Weights of a small mixture-of-experts language model, trained from scratch on English Wikipedia: 11186 steps.
Below are experts of layer 7 (counted from 0) of a mixture-of-experts language model. Rows are named router (the router's row for the expert), up (a neuron's input weights, with its number), down (a neuron's output weights, with its number) and show model dimensions 80-159. Each number is 128 + 32 x the weight over its row's rms, rounded and kept within 0 to 255. Numbers have three digits each.
Before each expert's rows: a language model's description of what the expert responds to. This comes from a sample of Wikipedia text that the model never trained on.

# expert 19
It responds to: Numbers and currency. Digits, decimal points, currency prefixes and spelled-out number pieces in amounts and measurements, such as US$, thousand, million, 4 m.
router:137141112145100136110090113146155187156126125109141095146112082101084168115112073143135189184148135158114138125119148127147104146191114128104156095146110096113112088170211138195109089144072126108112124130128097118112083093121101148161133082
up0:159142130129168111147055100097161128138183146133085133126184101180158141115136178136160128138143154130188151184129097175066160131108112111148134165124152109138099073175147117131133116158141042172133141128090142158146143095090126144164125137
down0:121168131137152066164183116118102143137116080172093152127099113142171145165133105143112119121123079135148148157112134111118159130112149064185065119097180118127138122136140103079163104092161099133114067128192143162160106153084168134098191144
up1:152135142181170132124181127156105123145159183128141155080125082120156181120114123100132151156133184134153154104122142165068121160163125091108156116117136116066069121034104108110063094155127166174159133076084095167121128143065169218096169140
down1:170094161137098167168146158109127063171162147107127100136101131108190200098125116142122180111124157129155145142175141135169136123119123180147145075191132184159106141080146095124057178084102100110088140124106075112128105204112060125128155119
up2:114132101097104151112133109113131147135113161118121159101185157149089138139102138165153123164121115157101183106123150124131083126157088198082124104147125087082118139122131135080179077193075188129163082146188114152117103158149097174133099056
down2:105133088114113207102125124134124086087118092215154160120099153139119073109085133087084146119124130109125120183140140147112116130091106109147088162082126126111048069091084142102123097160140115175140065145110093075120122159096172196132144116
up3:134087123146107122111120096113140158156112157153154160116178126093130137169119156117069159183096094131128105175112132057124140105130121168111107156017144158134105095116139111170123091163152103167084208165095134137115122103098094191168103133
down3:091135145107129122144130153123082138119095062137113091127054143075155102114134114136084121134143130135122095141172107170120129120143159094126150089213099157133087123105079172108099169110125154156149153137101127134117129146071167192168076147
up4:165179133175123121117189157135076095131178094146165138127073091125096145183118194079092158149136132105110103152084112094125107099131094081194104140172090152122098088115126175143125088156157195101128127121093055140127080115092195171147106165
down4:191147159166110128129157132118107089109120181122117127150139158112125161170141166123077138122123099086136161159128111130110073129030160122166162147142100158177100079116142085087097155098077113090131100115042113086142200099167157147075134081
up5:190158064108073110120114125147130162145138163149138089142123114104119167188155141134075146159085122052171134080168199038141060089117095126083147102114082146099168059082096106147112119142120161134096148163081143137127127110106113089104134109
down5:046079104099141125115123119078106119123109145133117120146135139099155143164087157129106190172170151136102080159166153162146069129097090093038106133083113177157124144152151183102110138124056137183101071120190129120155130127097110152157138122
up6:138124128151144186129119091129166092187154096135103154146126112110108105094131104053230125147097130178078132123083138147079133137141156199060173121144089116064111118118132180137113154161163095180188185146114095127139160106130106157059138125
down6:121125111154092150099159128148149064118112095203191143118124118055136168129113096105136142155154121196124117094232121157153130131154117125111100115161084123147064110136133078145160147123080155108080085223099072129120162120095157125148132101
up7:115145090114141146109113148158122178117114116136112164158106104071148102104198118167162144156110191104140147144118194097080162141158089129105137079127118132044213161114163120095154161163131090176106135158138119154134119198081108046119170138
down7:172126192174107104161140136131122130137114085096112154198074140124155141145111131190155112144122150140141125126122072128145097125157075067151160152093171148169175203128155084109092122139103117147123124139153093203146130157139142088127186174
up8:091140095158089160148140070111151127115086117126105171110130113140179146214156133133106129169161141152103159147144070181163100125161177087137154125162104144167098091155156134133118171149133141181101139148175116116158085160109059080120089093
down8:120093142097097152154078058158142160070128148100169095145143111098072173128189089136144183135155139160124134158139215118147133156156143131085120100121117097171132106121119207095130146127043155136112134110220109129131133124167076107189084081
up9:071142163108088131120122161139077126125111098135176110102100094092123096153160142090087144168118170123140071114096147139159069129065123120111163165173070148146090061134150138145176111129129122133175121087201129080088135108141078140150123106
down9:123158140128117157147093124134138106119133193114139129095130093174145122137106133106094154114087229141146149092142091109070136110101153111089145073148056085156100178139179129089107178131095101116200128125138145110161173131087106200143051155
up10:137151156029113113163085167132114071123149167104060175165112103154080109157119120142119098101109097134145114179136152132152083191162157154091159105098158101070095083168177145097106145096120126140190156143117117108146080128088092107147131093
down10:089179138174094098109112105130094157070178097104114106159195168162141146158166107152167155134127131147141132099113074097133132125199142161119109115156163116136114163220134157122150134170130157063114083060156111095122113136108171158151114146
up11:168126066139110137221114106130133090159153122145172154151124130151097125125124117181190088056139086115029146163127132109153092128165116118080124144087167183143087099141109134101118105096166158130168149132114068111112158141118166157156093117
down11:141148105119081146136108144125092123157171110160112072076162176130067138109108108107157138162151115153157160121065135087112130148138142141141121085090107072156106135140179106074121142209098126089064124167144128138128178102184154164115098126
up12:177094124064081116115087140117119114099121227150159155112084136105114117079104115107138130119106078145061123151109133107139113182145159117113130125177105135170152144146111177167153126128055138066076119202161112146046128124150194181148117133
down12:155099134165165140138107134181143135071064146156105150183133132187111076120143121135204111169127121116127131107095111095102103138145140131136122113174125103172084129185140104126127129111142087082127064123098138129177086077128153040139114154
up13:177077073200112141128146152106087120100147128128124171095136129179133118152117115158128131141150112133137144094069117178138117142134143148075149075165117138164132169105139149149069166194119169120162140147180140097149100123129100044136115084
down13:161136118143157140131091141119203124170112097101143112136114076086094166123175091083145164159135127207097128111128125141124094125155089127075127117129152114162206146146105175111134162134095112144026148181090080165178125136143118152107134173
up14:204182111116160102107150116176076190154144175120096086177141159094142148116116155161129143146119137155166106149116136134112159096105087126062166096155112161049113097165142125132132137159154126130131128185129151114145126164127095115113117112
down14:112157070179125122085138099128133119121146119175097099159104161156090150078139128153089148154076092112099147109130126082157173101110144096144088120120112142124128093084153145120079137143136115125116124172100092114122108124059167155104148146
up15:120118097137120105112117154158168121143156175136142116105091076097116150161126127129110098225161163114118109092131148189149111163102095034129152124137138101091159072137157149138095078186084060124133107099114128104109132133170089100127148130
down15:175108119199104116173096110086157076123094126199190160118088097153068127147147183090119078141088199135132122097125096171097117117121098114107127152127133081105097074156064143118100160133149076103159114128114157113139128177119092125206160082
up16:132106085083133087092122117100078152106111153107170130093149099088077053181138109128104118114123122176128114171168164205172141100155144168135152144110146094161102167200140153148107127114059133160126113118135167145153112093102077183138110127
down16:043098141142112093172100124108167177131147089126116112142137126120140124153219150134174140085117141151124097145093120126109139117144117130175180102090091166165046111105114172125114169120101171122128072116154135135157151125156120166116087156
up17:160135138097082123157164159115100125163146216135116173108120092071110215187115155125112152068097144102080128119083132131143106161170095128059145120160155181099113124106176106113102091181099178089093138090108129141077098187075116149104132089
down17:135111113126145101187192158118123078137158121140170125097126147121163103128156141139127153131116146111131146122124093138148156112106114146153140053184141131164105123157144154144100145123167094068139164109115101073109095209074138138151149095
up18:117127083127155153199121124155127118118136089118156108160087083169123087156137109048146166145192130138156146148048149129160114150144122138097176128126149152119221129166145159158080137103086097131107104090049103090153136135137124056191178116
down18:106113110163106117150123145054090166127151144152120150070079101157116136135101052026111155105123116110121089146098165080104133128165117136086166118097083038165095138154166145114163120191126136158133098110129093106141151138138115144099136143
up19:184100167166107110157182136171111087146197095155132131152114101105112104110165150103146167154120152120081093119109078148116098092126101168152090136175093148145137199125116111147058142125178080130111147142145120140057204148140144142080108135
down19:113136121101153103105148136131153098195130111157136170121126143115165104190118071028115109126123129118053139113176102102128169096108154158141125076159109148201112070116163095092143099124142143145180191144067127144100165143112127103079138132
up20:126146129108159116115131142166162115204126080114089095132114134148130065135093123090189129198126046126076136067127153065060140123074112141088103091109116119138215104150126111149133084163134153091174127130149121139144154108170182105095120073
down20:161124119137150147097141143134125129130102077205195105118136160106150139150146119140100153126155188134106135145206113126155054117092114118099111168185144141159121125185148076153121151119131161115127074150116090060121069174141205120164088104
up21:155106160174127095079125148143119189121077205169162113113102135091069074089145186136110153201103179159126104107106144165175072095110040083167140141152111103074144149143074109154132151102154137141149132151164144181092107121134085115069135164
down21:170149108128101078140190172107154200151138119110129116131115164186140118137111098118121139095127123070193094020137112105163182068112096142128111130146108198133184146095123115095203148075098117086188084109149143142134107155104109093094127146
up22:100077045131094129109105106152134133120160128129130153052160121145125138163130152190152113139145098163106111161139145163125154101164158083139086135132139101165089080158141168130102085132167112186094124124175105183047156074136119159130124160
down22:069146115088140115155166143165072098129131088178126085080197150169103173164125050118165097097163119170133130151086118106113168069124174105167130129111124090132119102197112127103112116170112134155144099125168158093116120136194181154174081193
up23:163171140156111085170143218124108152157141172157188175078107096091114090114159170139107149121054099137175051108137139126108145142145046114104117121115174131130077092078134140162153144182124108134138115121137163153100070095145100110147123149
down23:153103145113175125148173141133092102124141068159169129097119176139122111094211189138111128167106169075152125057093073153155188142152112171138133122142122155155184143108078197115131146123106119101239133167099138141115122146137175160099144171
up24:090115096052148133109129091113147165187079115118166106163096127114092096073113100079169091179077097108110086102089146111115125117117173161097129139126089073145095149117157153119166107144058166111129173139145131186157196122100131070086131078
down24:064148138108160107148116135115148154082107066194216130158084048086175115134125094155180129188165111156088094151137127100124076108159101161149155150104089182154090179215094103156081112124137085165109141182139133081128120121125157130160138099
up25:159160085148092102184142163144139116080156133116097121208089138196145096149129196161113129167180100149194102164143121144150108126128069104114140162118126124166094144153129090153098159114150125135061104124108106143149142131148184128119106120
down25:132117091112099049114132150188066143110150140214112162097103149169158142101118054109086143100139102085140164133090129051155168128049090110123099096115113093151136093108135132143127113156080180116159170099113132090107140150144092117073192178
up26:100185129143129136138120100170105109098147105135069170176123130200097132163102142137132188134139129157201118153159069053151111156149107125146147126173097059137120133092164097156148199136107122200082169145113146154142108109150118100172076101
down26:139128158104113145067154099145110135108149122086124119106099106093101176090099098181147181160121098103108177115160121100124110185187157210104116083079135083079160157124128122139135107168094120157070107072127156092118122115125143135134171200

# expert 42
It responds to: Table punctuation. Periods, pipes, spaces and digits inside Wikipedia tables, especially the period after track numbers in track listings and election result rows.
router:105087133116096132142131107149189107172136154152131207128093100149068113092097101131143191085076102135092065145155146192092121155140102133086112121094149127091105082155128165169068115140062125100149112075123148164196109086106135110158170151
up0:071106150148149130099119176148130115182163155157117162140192151084150124123103124136137095139151161140130176144106125154202150102139120077167124106247106144102138143107170114137089151154076118132074124120101119091116135151099073048151111147
down0:127112162178183144133117129098145107161151136129102214152115144171161102173100070036118144206124102092141163150109160106181092104127126159172145142105155175121097163127131152147135101174214133134127144115163143111111096141113132089089175137
up1:155128175170116131138107176133097141132143180120126112066144118136104182177140159044093074127081152120070091116115149145097150078166098119144120124109120139120124158129162164173162109165082169085127173133170122095144163161153045123112134156
down1:118153128133166202143094168117070114122115142119131153085132098126102129112193102131084085119080137140121151130135123191105145105117105062179133093115149138138149178162138164201120142104108124111140147147155141125138133058134099145134151181
up2:106103107144083074138095177151137109139142151118104117100135132065088106101111115138078109108155138163106129176159091181103140093137108158171139103121059126138062145041171163117091161081085133040117104201127128108121115120126127089132132136
down2:094165084148060120135119154134140124172151142153092102111174123135104118093202078091148088120073152149126156131172118097109124149123086132138120067108172137103104092080172123129117111100182163118087131145080149111075052207144138139100106164
up3:145132158130118146109142085142124119151153148138162125104042145093081141068138135108137167100098141133126161166162095094094125152131084070101104119137147103129154158079123094189102106123137151086146132102147093147091117147161075104087149183
down3:152211141136126105127143077141155098147133153153098108121111171165162124129111117096183100119088121103103079083110131128140096146168154118085167115082150170121126133084147103085104117164197166146100167172110106084123136128160172118136108096
up4:079102163094140122104164098142130157157155090140161147106144082203121123155121178095148116139144125125073115119103110104134062126072156154054112148107074171123125096075164069134114075159119112117171123103079143129149162135076138087140056209
down4:078145125138108187181172102177116138074171166134107126196194007106168158143137150117192158088127133105134135121154101083140138098136151104156184139131108135104101170090105099112168141129110144092177133094091095138149072165100137154072161187
up5:051181151152113120122101124076134100135077155116155134140141174130116161138206093097079136150149068104113077142117209144093108048125167097161157107142150153081100091160166150175165115164139134096151194116149142106138170082115127137147131139
down5:099133158174157109094080093088142123161110119119171125139098099132131111184121095106150097142068130155141148119089102138173084118090086077129125112171150134103110091160093211157086128110151103089086187112094156043190121077140199127150130177
up6:098047139111151138074145142167097130133146111113142147152133121069107043124147152169055155166107112148059160120151157109158139127141139121104159148103111177061173139147164174113144095081084129121127115126078157117186148104103100159117178196
down6:077095100095150107123167148123148106124092123140139147126122123106175071136087120174113119119137082134150106100169165071138090105060128135110126129145119181115099211126166099103130151154124166137135149087130177084205100082138170137135127157
up7:096136091150150118078083120170167103160107106141112133154074099041141089089151137037109150184167140127141091133125130102157147134092118114129126115126097147081129103091100156110139172048104119135152137168083049140090102111147068120138184085
down7:139107173117159085155142114068106159161144122108140130188149099088119104167132129176151157149144086077150081139096141129065138124096129140135162155031087217123123097086180116135089087154123143099121092130179153155135115128152154086110141161
up8:082121091106074149127049165188150125113179108151141123156153103179088091135173144145123071081158061151091104131155141117123111131157167127127166124104141116143113171145144118091176096116121124157129087107099107125183143108099217180122097170
down8:101151118157109047147157167103161111096159104103180080153113066129120129129156174130136127125097145145115090079137078177141113187177157092128121083192168130141110196152138159130169098147100123181130159111177206108093140147113099146116103143
up9:112118120092097154121149131119121127115136180105123130114086146151115035148163083136141120093109021153127152170144220115125131137114132138079142110088146164103130071122138075086123151153097110119129173197116176133166082103163110182091147135
down9:097125082140179088180181152077076108094158160115152021118116082165107173155162142141118100075145138148118150107192120100104163123143174072129129164158151143134155195083174100132101142139109100157157138090161134152162204146128162167106081161
up10:130143162171178171151099125070114178142080085132130142176162170112217107060148115107205129142129105091078072125090159139039077069149109116126144108133150076146145116128121137152159104152145096197128216127166148125158124103128097170071131119
down10:126129122080153128159148129073062111131116108169172122153113172162067140194110099129129098168100131144160188092124150109141144115128117096118154132152198069114150099135116125166130115118079092109176155127115130138119117138119097222140135114
up11:119158101153103120122136110148094087119070172095103130139175102106102159116133104169133187112145159074084123095143190137153099141128152124109215177085142185117105167129145151136171139093097213129068119104163126148132091168086149154075165115
down11:078123083097158142120116146131090111112130169166099137112151136130097089131157145151142106151170141125119093148122187085153118133135113108125086161137192115076113100097156153147098124146131102136111150162078092115099111101158159077132192078
up12:079125155126124180145094101067169102115111109125148147052181149114149127124114119074141200177064121064117154130097180111160098110106108154146117175095135191183153080148122133133204131085115139150086125130123092150097122145131129145139087086
down12:103128131152084133041155111089077155120177163128095096107128066129103106181107135151134137156191137135094135148111117124212125159069144063180129175068128176130099092145130127129095135094098177115101099112121125059119103114162120079107108077
up13:154182125098150118101073083179133131069108126119017106041144072166095111123114117067118135115125100177092089135139099112103183145126140125151120097061154079120108092139137134105163101115120159165119118128163113159120121128144177164088144117
down13:174126078080153119156202153126088105148173117241084154094158118119127132133219156144151067122158111157136127134220090145078162116184133136087199083090165133117146178101158140101165100166093159142167133135111144185122128217093210082099177144
up14:071165115209127135131106108143159134152114133162093137168091162140123166084152154164162184117133133139114100089131161144076094091118083061123181089110101078086154082076052184140095122141120139201133184093174087072124107151142142149125090118
down14:154139134095068125107119087144146099137126130166064147144121211188135177145093097117164064127112152121117120156061115118137133161085126083115159188137107195103140143133116137112081090117153084150114080109101090114133137169187143140110084132
up15:094128033101129131072077111183159114152126080126133125133110115141136090160137124064069101123164102155166117111097191051188171168094145169154108133132123145068157125161096125125136156047061130149101102164138105099101078102155114139136154134
down15:175149121120150043168141132085147160118150076102126161101121072144100175173102129173154143126088116100125139094077094122089142097112110145094166117112094165155130165084153076113180054212177154123135148089172128129159145144154164177168071132
up16:160174144090067107139097107141127077116184096120123134104200108152113152151154190173103131131112117151141177066135161089090126140164172142084097082126163129166119134153151166119186089118071109156107112126163100144055122133064145131177140156
down16:124170105165073113175146106076146119129129159171111122097166108131109173140116147160152135086145119147064150119186125113166075119099144089133124150146168166105121216130106091175084104103105136171119125045169155108090189174109104110107074137
up17:119106114075100080152195146164142144085197116091153163132102093124111111172135146169138125122127130151126111195159153164146096162147111081111176106118112073158133100173124208100151106182088110103101095101113076165158159089091110169110116097
down17:111161168140149060153183109140176138121147107142146129125116105111089079069178182113129132138177150138097081104171094114139091112154148120117125114138102167097174180068134124089134138113062124122106162159142123123082116105057145166122115159
up18:136140094168104105173138167129145106108114148118121079120110098104109087042125062125101142095165114170105176205139116166109177117120146091147129156142085119142082106101154173146092143078097163064121103161158112096074121162182110111104129091
down18:048164082103065119130121130141163106178150098167097128102141146118113100122189117098125087130114124135109123145142142098099133151104139131125115080105194128081122087134151094113119105134176157117088108140064140127053087203144146122122127179
up19:123140134130136201137050072124142094127147163127133144141124082117103113152158142091086093112096148152128113182144198139082170164154149163165172106151116125097121152074161125139119137080108111130056147165104110179109142150110064141144148150
down19:082167120128115087120143177087127134130174083255115135105075112158138179172115082090118154161163181119142191109093102109142192125140152109104143122109146166165146209114114143151156140172167133122104115095127160123134105174136168138067169092
up20:072130156067121163082128092185112156100147128104180142167159155076099154149113089160132110136126086097161181142130015151117133110066077126142087075122168108159135131141119095164125128110134078086115129105136111112142136134122159139165142176
down20:174109132128091142105146173167129087161137146137164084142121184065074138135123143103140110131112181092118120113168117158117054113176139168107118152142096119096148141116114116135099145098096106213140133207129176121130100165140094048131118137
up21:107114133081138149154138129159108081139116174153146131081134097106127123117124118153182098087143083164169055110147126174103157150106161077081111118134133118110128158148078136125094141176117118134139104088189171072130113115166173156048102129
down21:111068138114159169144092103121086128172115156092141091111113159117105138116153151164131142117110177158132126128121113198086067101180168130140135089165093096119150160076176145115127189136101094130148162181107179155128142148148125150096089152
up22:083113027131107070137131111114116136138111116145122121156133157159180112124167109046101186124133053143146118164156173064101132151108154170127187124102134153105139117198127093154143108138118158134107136113108096085145096081146151097187144113
down22:151168099121106136138135088142092097099138142083185064174138077094089098156065134113185131131165113113125144086077077149060091099113117163128118166112108175147149109127124109114065133158121132150186141136170145099189164091092148075129131156
up23:136163166157112134126116093143150139117134106135142166080088094134084160131109082116136161152143143162071173117171130101117130131140108166085119128110111141089141135027106123116102113172135136135121117138159127172079150115118148175116116120
down23:108085090131096106095139176147092106138131220123107089143142154099069131138108111127119148100100126157151079100129113104127153139104090079129159112135151209117099155094173139137074157096156120155137169093119099080131138113102157123093124130
up24:142154095129160174123130083051131142127176142140088106139112140164143158136110138148133107152134119173136131152149052116103101150076165132093140133149153091108095070181083187138127096151071080103122130156064080144154144095115097155148125119
down24:097101085144102090101154124163168149155196151132132088138197195141094136112124168113180139086129072160152063153147108114090115121162081129132128157155140152150170147117100158133110077099116137196146068156161064134157130092125121098157077168
up25:109100174171068177111151112100139147140076132119075149159091154080104139092107163172133187162078160141080035175172110142097173170148100109137124129134115105105141141097116187173168150104136125147091175192097131145148160123133105116101165128
down25:126121139100125076098127136140180128142139119177145151145075155138112033140065107142121132153127135138089091165134099154148094128088156102135122122108077179143130110120143120158091135122112125128089129106123130088103046164135144108119157124
up26:124130161188200090166170148128114131143161126143102121109138083135184228162104153140092149179123132146135190154101079134160193102131112154137129131189159157121188110173180153097101089194128121065137143126134130097100120141103111089173102125
down26:158149118124147101144052107096175113091141151111143175134127144113154106075078112054086151137128123108134146107180186156164098114100126152179119157085059184112145212112150148124150168103174105155109077090117116105078142148141094118161105122

# expert 13
It responds to: Table cell numbers. Closing pipes, minus signs, percentages and digits in numeric tables like football career statistics, election results and coordinates.
router:195176150102113100087115143144151115117123135141112151169100105157067101087148118127123178129092060139099117100151194161165105145085118143110115087129143152065126121181064167143164077145119091161187160113172180174135107149120141158165128100
up0:192128092079111095123161142161122147106159121123148137122160136117133106149131127064073162073201082168129151126104146077137154142100120162151153109107168139122189130123126142057061095124107129138151072115145159089108135063113157147199188100
down0:130169148117126088196100126110160129199173109106124127138113125106165129110172135186132092092127133125127076144101141123126179200090115090141073120084163112110147149088112090125118117132127166064141140111141190079123173143138113176127120148
up1:189117133098151222130110188136091108116156168155094136094083115153124126120100135103130123050148176123147145138142143132136143081105099094179078099159083181110098090157139115127132112133106099131167061141063108114167113158176141069146167135
down1:140125107099138117148092095164199120142093150044138100162121140155053119121080141155195115133105192127100150152133117170135059096078124131131098131131120146175099154123156146144148113177130159155124155092094124133150165039170084073143107146
up2:159112178090124040128158188095126167137150083143178116137119105115118119223126098086084136187090133106124147195094141134159155090151177137136079145084176132174124168153125102061150122216132137153154129143132140122122153168178154151148190157
down2:120107152119155153180134104113097073145060109173116093145160189090101191170152112119137089187127147095160104119192126144099144132136119137145172162095131106083130141092144102106173150167101074171132188176133096137146047156163198158145192094
up3:127143134101151139180088105114164168103135106124207062187124118097197120095154111119141098167116114048160149186169157069153093174083150154104084190111129102129164098160101183124192118063133127113166120124169125147115117151089160131155119104
down3:138130145105123157119174186112154147133180163119162132145096105126108131130098140110160091162140141081135173100116136077112127120120169026084109114121141123107069121066163148140124107123160146157102119093154102151148107113034205112053114190
up4:125148147134145147049110123159140108213125158122070099157103105057137153089099094146100156126143180177155141127154088193118100130136108146111147099148067142073092124162113125114124137113186110153163158085125107081166107153171103093092167079
down4:178132111106088135136137140116122155142087159074121075136167142132072139081136157161153131133133135164092141086179123135091134111179134145101146131145116122140119167153135131137140190158115067112104147159135146157168168085149064098139091077
up5:114125046143141105163109140133153140070174069158164099163141167049115180106162152125126142135144081155158160168203131112144181149123092133124075100137128111109189128157078126125136117067056150080095145147128116120125115145111128173112062123
down5:182147161138137122115129176123160132129126070094116070126127107158199084085140134105190079159102101096099131150143114149175087166098102107169101092094129170178223118110142094134104155140106178042074106123149150090136095153099128067105084127
up6:137087125115065132097102190122119131181169154150150139072133112085133054109209116058109135120135104091116128129199083135104086089072059129128091108116131164140112105114115126120124092128120153143127136135168118107094084145113137149108102156
down6:086132133135114139081221140146217100170090135153138124115112181199185114134119111095146091150155159117125128135097067122136068120082107139160106166125167172115104140139138138085104149152088127084119118195130128111140155134151164123092145215
up7:081100097116072119134154096115121161125135083126214114116078115135140140145170143140089171176083198062094117111184107135109090077118172111126122089128158141117139147153120154097153147135105094163104124129137153143093090160043130136133124138
down7:117129112094110134165182160133172179155139113139159135137159110128119118084142198113124121144096068120138123176075114100130116118092047099179168130119144115172139076116119148111114156113134090091108184124145126115167179113094165094136181195
up8:161164111110149092217153150119085123079167117120155104134112121144150174174081106170041125134147087091138116116123140116098102173170091140062089135161103157131173126131180132145095126139168100098186100106148166186138145073090153117152153073
down8:171140138166127089153146111109121115208141114121128109143152117080079150108176101085108144150099128154106125119172101185128174121117089140152099137124141169132109072138096185135147101082164169137090159086173162139061106191148144152157175089
up9:155151111108162147087161169125150126150164130150160112184125135141162123141157117098149141152122100081109237173174123108183130069042121150117095134136141140099209129143101163183129148098158184142111134124109089114074095124146169150128113117
down9:147116161059127120108194148065143135200200127120118172122087104164138144184117113056148131172103119108108151165138093135112134120118141118138172159124133147103159149079108088110172149157160146137158141115132132156120132142095194138031187166
up10:101146101102106104128099105134098135094100161155114080156126132156110165096098193162151085049112085159037146188163153116135183142103133107093096125123150180146140082177120109186139091118123188049172080187130150111126101111126148148182136125
down10:196136126183128089133135135138143143143135129068147143180128128166070116034113150158182138115132107125088176091193144130133127104153148152131158133078126137175143172113134111064170110086185107154129140075069098154148111125092145103124150089
up11:131133116151116089154080109071179056120162128162067132140135167171162117169199148156085134122127158085106106115094150152149082117076114152095150132163100182112137065147124184085159162146109182118157166115139125151128093130112095175143131077
down11:154139163139139112151097118133192099106173133172123137109128074145079099107156114047064147143117120100179144128159113146136125112150035169171078122119091136148138067074207171131116161173164113155145129127154080159099145131152177105078128130
up12:178104151070088129139194154123164116147082215106151086109137110182081109146128108143123049107112114146121098077129169129142155111167091161096108148145161125121136115098118137127086188099178178166122177116151145184123107141143128095110157125
down12:147128142149150136133120132119150152139095148144118143108107131136149169169167162128114096115169104186164116139093098174113151196140131100172122173083210034111181147171122147100181110186161122087148155079082142126115188124105139118129201127
up13:088107154146084106148146129148098122108194114114144158131146143105090135112118160178169167118065162050150083130173097132198102119106136140148076118074108116084082173142098153183136118111126097159118182105110126066067171083137129106097110142
down13:082146154087166084124143172084087136102111143074091131080172093120141116094113069137155124101165094143115120128127117118154168139169208154188153074120148133129153158105111132134097111137108103152116178171131141092102110057138080076104132168
up14:137065134113124086066106132178124207144089175156097166084157127177097107124087114175187153141129096175081170103125145105161106085177156147114111149197104159172135151134146113112102132180138141148133128120117162155110153113146175164169152170
down14:111096115121093155128086102138165112129162120148181208085127131064161163165151211159102106178179172164169139115172100162151185093117131127187134117153067108120189145114131092119185135134159152090157099153115090147086190154131132136140138167
up15:152105140184131112129115185121176185148155116125143140143118125113099129131134131109073107171159107191188098186065105138133138126094081086141134154132094129167117090136085152130200053095164134167158145087151111101133187060112086108112160112
down15:172126099169146216139142158106144162109124137102166144162110072124112120143171100177115141093120162101207159063125087103103180116106084118128160152112119136158103183108190103160134165166122081150153179156130100128118115109097086179141073161
up16:095132133132115155118044102166131116140077073118076134121116162163185098097122171115104135175122132144106096154066053156093121170123123149091103114114117136166044138112075115119133149116087083125114083145145136114165127171199132150130129129
down16:162121125142112186094100152162148156100110156075122089113164155145160106130060075073158174141111170165148140097107126141101129136126122121166169159115084113128069149095146156089093141137173111234147110134076048144098179135142110183156116157
up17:132190200153159166172104179161143106107188146144121124174151127155168166102118196152127153137114115140151088103174107110105131125151142142124125102117136163084130151144126109155088144125086103159113131135124026105162114138075115137096164111
down17:100153113122092174093166133130132167121163168153116100130120140153076173117083148135159089118165116074138138144175129104111210145073160107108112131112124136087165136149046156169133061173125139118140125090145141160156185138091140240102165128
up18:156170151164133150129191102133179140066125072121136102115158107156119133096124076165140195137128135135067208099140114057168138106110132163129120117062132059105142131142101126092137146113120168100086199102109087108177109110166161151103066101
down18:142125157132156124140100156158091150109211127123154094153165143071146135082134128143129126126133131035148053185120133145216153129111133122169054102066130152133138154138106114117087086127146134126149120094089141073101150172080134128120134173
up19:133072148093195109090127174160188116122143181135118076114132151078101111122095105137128097185134100164091132056119131188135083114148151128105121125153120118135097101106103135056093095170100168162103176135098154146101189146115144116124129151
down19:148063124131136170119098145170142076177105179099131124156147158103144133104120124130150104167086128161130130064125091166104100156093098127099189123152090152087079139130135230122174139170090126186148095157090140119106186193117175172128177170
up20:048153124148113178151128086168123122162098098146111169177138156131099140076170114136181170133095137117186094160148126139112096163106128125110113138162113082108037152079085146150120189100095099182175131069148121099146143140105080105119141132
down20:147133166111105166133102172112154108171117106094109129134147092138134095077082082165197063121043120119146115126109126120115141135180197141129169147132106099109075164155130121113062171183139174161118186131123124110163146105119108123087102118
up21:140121127118145094105149158143125163195094190124096135082127079106143091132117079061114088126128118109117128088119115157107115171119088136133090112061163133101170138126119152111125158139132078211161097150129184111102130075195086084115183149
down21:115164130116134168089146173107019161145168119159158074153182144145184176130156165148106114084086133160135146120180152173082136137139124117112111176110110092161106092153109157197203159077116172143121177125135115147118152154123108149165129115
up22:131176169120106150131106133094104145117154125120070118167113056115134105128124108112156095147108154127111143156155151144115100135130140150116166187088110173044136139148123180111099067169108125163132110105067150158135131144070160133165171144
down22:087169109144192177154151197086149152107197111089144152106111094180093170175141159151149169200158108113100190100124090114165145149112161099093159151126132098110136120138148129194160155181152113124117142076109081148157188132120147093143163105
up23:152153125152082144112061162124095116113161131149115136136095118110121156166168153059107148101121097102164103179163118160136103155148114110190127222133116182138121131130179125173084156127155080078185086085124163066105183069118140137148095096
down23:063084121130185093129120097098128112172184106187127142122125114137156129148182140113126103084164116119177075184176110183126118136048115116176121154105090108122095142142065127101091100094076159116159106128128154123073131165173145203172117158
up24:143126143141079153131084124127176119133077184166097164095129114200103161134087094164141103087070122122130135130166096073118165078148118129136146107149130103071063195099130078122142151192121158181157196153140141132176098177124108121142144104
down24:090098112137155160159125125124125095161136096169143091178138149138085125125127173094071160121132102082108101164180154089140127106135091191210167174104128141158164178153131091081107131212181092153128174120120140086117187104157128122121135136
up25:099135099074122193110076088138086125104127149141103164104127118097114105187048102148116160122130075135131118226125139155093086165115140096089108129137118145107060124099078109175112134151059192158089148141164110080089157146174095168124130110
down25:158063082101113160080120136126124117105090098140103161144128191134097093108104078119205108072130117122114153079139195137122141188113108166161110127096125138143143159142120132121178107137125129142133118188027100097155163109163105209140176136
up26:146113181077107155096126135096134164136166162132159061113102069122177107195124152125173106136096177155143077130071123163098151100166126115093166178150140164152075180127119152122168118091104078171138176160072112109142088172117059147137126125
down26:154084069093101136204153096136113107099087161165162059122086104153100105177112070161137147084138110173140123125170121127123092168132193137092209126111144099116107135156095174113156093113087072187148087105099111128106077092176184181171119100